Below are experts of layer 2 (counted from 0) of a mixture-of-experts language model. Rows are named router (the router's row for the expert), up (a neuron's input weights, with its number) and show model dimensions 240-319. Each number is 50 + 10 x the weight over its row's rms, rounded and kept within 0 to 99.
Before each expert's rows: a language model's description of what the expert responds to. This comes from a sample of Wikipedia text that the model never trained on.

# expert 2
It responds to: Word-piece after initial p. Mostly word pieces right after an initial p or P, such as p-ast, P-ot-ergites; also pieces inside ordinary words and taxon names.
router:23 50 56 49 42 53 49 52 57 62 46 32 54 56 56 45 38 59 52 55 50 50 56 46 60 53 25 44 67 66 60 53 47 55 41 43 48 42 30 57 40 52 46 60 50 62 46 49 53 43 50 59 31 55 46 41 42 47 48 64 51 50 22 57 52 38 59 57 53 46 47 42 65 47 60 43 48 52 66 51
up0:51 51 55 50 54 57 47 40 59 48 43 56 44 62 47 40 65 70 46 37 67 54 60 56 54 59 56 44 49 50 41 65 52 41 37 57 42 35 45 45 39 43 38 36 42 61 61 50 43 47 51 67 43 55 49 43 55 44 69 55 36 47 34 45 75 42 63 54 38 47 48 47 52 47 43 57 62 58 61 70

# expert 7
It responds to: Dashes in ranges. En dashes and hyphens joining years, scores and ranges, plus list-item hyphens, e.g. 2015–2016, 3-1, 6–3.
router:43 45 39 52 54 64 41 75 46 49 46 55 48 57 42 44 34 42 40 81 54 60 48 43 40 56 58 39 48 65 38 57 49 46 59 57 71 35 53 54 56 63 35 42 42 60 59 43 50 53 52 52 57 57 53 40 34 62 49 40 59 48 50 62 38 60 50 42 44 51 56 43 49 55 81 50 36 41 51 57
up0:49 52 42 58 35 60 44 67 38 71 45 58 60 32 49 37 49 54 44 36 56 61 46 64 53 59 44 43 49 54 42 64 32 45 44 60 46 50 40 52 80 42 48 39 38 35 46 52 49 55 57 65 43 42 58 42 62 48 58 40 53 48 76 50 43 47 66 53 59 55 50 45 53 63 48 46 49 61 41 47

# expert 10
It responds to: Inner pieces of names. Lowercase letter pieces early inside foreign or unusual names and place names, such as Mer-ch-ants, Ad-m-ira, Amb-l-eston, Kar-ism-a.
router:44 35 46 55 47 57 49 43 46 58 55 44 60 52 48 51 48 48 54 46 52 64 56 48 57 73 36 36 55 64 42 53 36 50 51 45 43 49 53 48 37 49 47 57 37 68 45 45 58 73 49 54 41 52 50 56 49 50 33 41 64 61 38 56 53 40 47 46 54 63 19 60 48 39 57 50 58 56 56 67
up0:67 68 59 35 66 38 49 51 48 42 51 45 50 51 49 63 48 61 38 47 42 35 51 59 50 54 40 52 55 64 57 54 42 50 43 40 51 44 48 55 53 57 54 49 67 57 53 64 43 78 47 62 45 51 45 32 45 67 46 58 38 44 56 53 49 66 44 57 47 60 50 54 46 59 45 57 49 61 45 54

# expert 6
It responds to: Sports team context. Sports words in team and season articles, such as for the, won, record, League, Cup, club, Championships, plus section headings.
router:51 57 31 56 56 63 33 57 64 46 55 59 54 56 60 56 36 46 60 66 40 62 47 60 51 60 52 57 33 53 37 47 44 54 46 55 71 65 20 58 50 56 53 44 60 69 64 47 63 53 55 45 49 48 42 58 46 52 34 60 40 48 60 74 55 51 55 60 58 49 51 53 65 42 53 50 59 37 45 61
up0:41 56 33 45 52 51 55 46 59 56 41 50 56 39 50 52 77 60 48 64 43 57 42 69 49 45 58 31 49 42 34 53 44 50 60 45 54 47 34 62 39 47 75 54 40 58 46 51 52 52 43 40 61 67 41 57 49 50 52 42 49 55 63 44 44 61 50 48 45 39 51 51 52 45 45 56 55 53 62 53

# expert 3
It responds to: Verb phrase continuations. Verb pieces, participles and adverbs after auxiliaries in narrative prose, such as been, able to, taken, was not, well.
router:55 29 50 40 59 54 55 59 60 53 59 39 52 38 55 52 37 59 51 48 57 59 42 50 53 51 50 52 41 63 47 59 62 43 48 57 63 43 53 46 59 54 46 62 61 66 61 57 57 55 55 59 53 67 54 48 44 52 41 39 44 46 38 49 38 53 34 65 38 51 43 52 69 49 43 53 42 48 83 78
up0:68 40 48 39 45 59 45 49 48 58 55 29 47 41 49 44 64 23 58 38 53 70 58 48 50 52 44 44 61 30 68 52 54 35 43 58 41 64 59 40 65 62 49 56 48 52 65 42 47 74 37 51 30 48 67 54 48 45 52 57 53 29 54 39 51 61 45 54 40 68 43 55 34 58 42 47 30 34 53 49

# expert 0
It responds to: Mid-word name fragments. Second or later pieces inside proper names, often capital letters or acronyms after a capital, such as Ta-ipe-i, Tob-in, Se-agram.
router:62 61 47 46 43 50 50 51 39 61 50 57 58 61 45 59 36 59 45 64 55 60 57 46 46 66 34 50 48 47 44 59 59 64 64 55 43 79 41 67 38 53 48 56 60 58 64 35 57 52 48 45 59 40 52 39 50 48 56 52 30 65 55 74 55 48 69 58 50 33 44 45 41 56 50 46 50 52 54 64
up0:45 45 31 43 43 70 58 50 52 54 45 53 61 49 50 43 67 58 62 40 59 44 51 43 55 41 60 39 57 55 53 67 54 64 51 64 41 64 43 39 51 60 43 39 50 41 52 58 74 67 64 50 51 58 28 57 60 44 44 26 47 58 37 54 58 46 50 43 42 55 38 49 52 58 35 57 62 38 48 34

# expert 5
It responds to: Possessives and determiners. Possessive 's and possessive pronouns before a noun in biographies and histories, such as his, her, its, their, mother's.
router:50 46 30 49 46 60 55 49 47 40 43 43 52 49 53 56 54 61 53 57 57 48 52 38 43 70 47 60 50 67 37 47 52 55 43 64 48 50 50 52 56 49 49 47 38 70 54 42 46 68 49 50 38 44 49 30 49 42 49 50 63 59 43 55 68 58 65 75 66 47 46 51 51 45 71 39 48 63 64 64
up0:51 42 38 62 30 50 47 53 64 67 41 31 68 65 37 44 66 51 54 39 68 49 40 57 42 37 69 43 61 59 65 50 58 67 47 41 37 41 55 56 46 49 68 64 48 53 72 54 38 68 43 40 42 41 52 60 61 29 58 46 29 40 59 40 53 60 58 41 52 53 40 47 30 41 53 56 56 47 57 26

# expert 4
It responds to: Dates and months. Month names and day or year digits in dates, often after in or a comma, such as in October 2017, born 21 June.
router:28 56 34 72 60 60 60 70 67 46 51 40 42 73 66 71 33 56 57 72 41 53 50 54 67 59 51 47 63 52 44 57 73 70 32 54 56 46 43 50 65 49 43 42 44 44 63 49 51 62 40 42 55 49 55 50 34 59 62 54 40 57 35 51 42 57 52 48 58 55 48 38 50 27 57 52 64 54 55 66
up0:45 56 60 58 35 46 47 61 48 64 61 48 59 62 59 58 56 66 42 50 61 53 60 65 49 63 66 65 49 38 35 56 39 50 70 52 37 45 52 45 49 41 59 64 68 53 47 45 26 48 72 54 32 58 52 54 46 62 60 34 54 66 37 54 38 32 39 60 42 26 54 39 48 34 40 45 54 40 54 70

# expert 1
It responds to: Table cell separators. Pipe separators between numeric cells in sports statistics and election tables, plus semicolons in discography rows, e.g. "| 3", "; —".
router:55 39 52 62 56 48 35 56 56 56 48 46 50 49 42 58 27 43 46 68 42 63 57 52 48 55 51 33 53 51 39 41 76 58 45 69 63 45 53 62 52 41 45 57 62 58 63 37 39 40 45 47 62 67 62 43 60 71 48 55 48 54 54 50 52 46 67 64 57 34 46 46 41 45 62 53 47 63 45 57
up83:38 66 52 52 63 56 47 40 46 38 61 54 61 49 47 48 55 48 43 55 42 55 56 54 38 53 67 43 52 61 62 34 69 69 64 43 47 42 61 36 48 66 54 46 50 51 50 40 38 52 34 46 38 46 71 49 46 66 51 44 46 36 42 23 58 52 43 63 47 71 41 44 56 57 35 60 61 51 49 36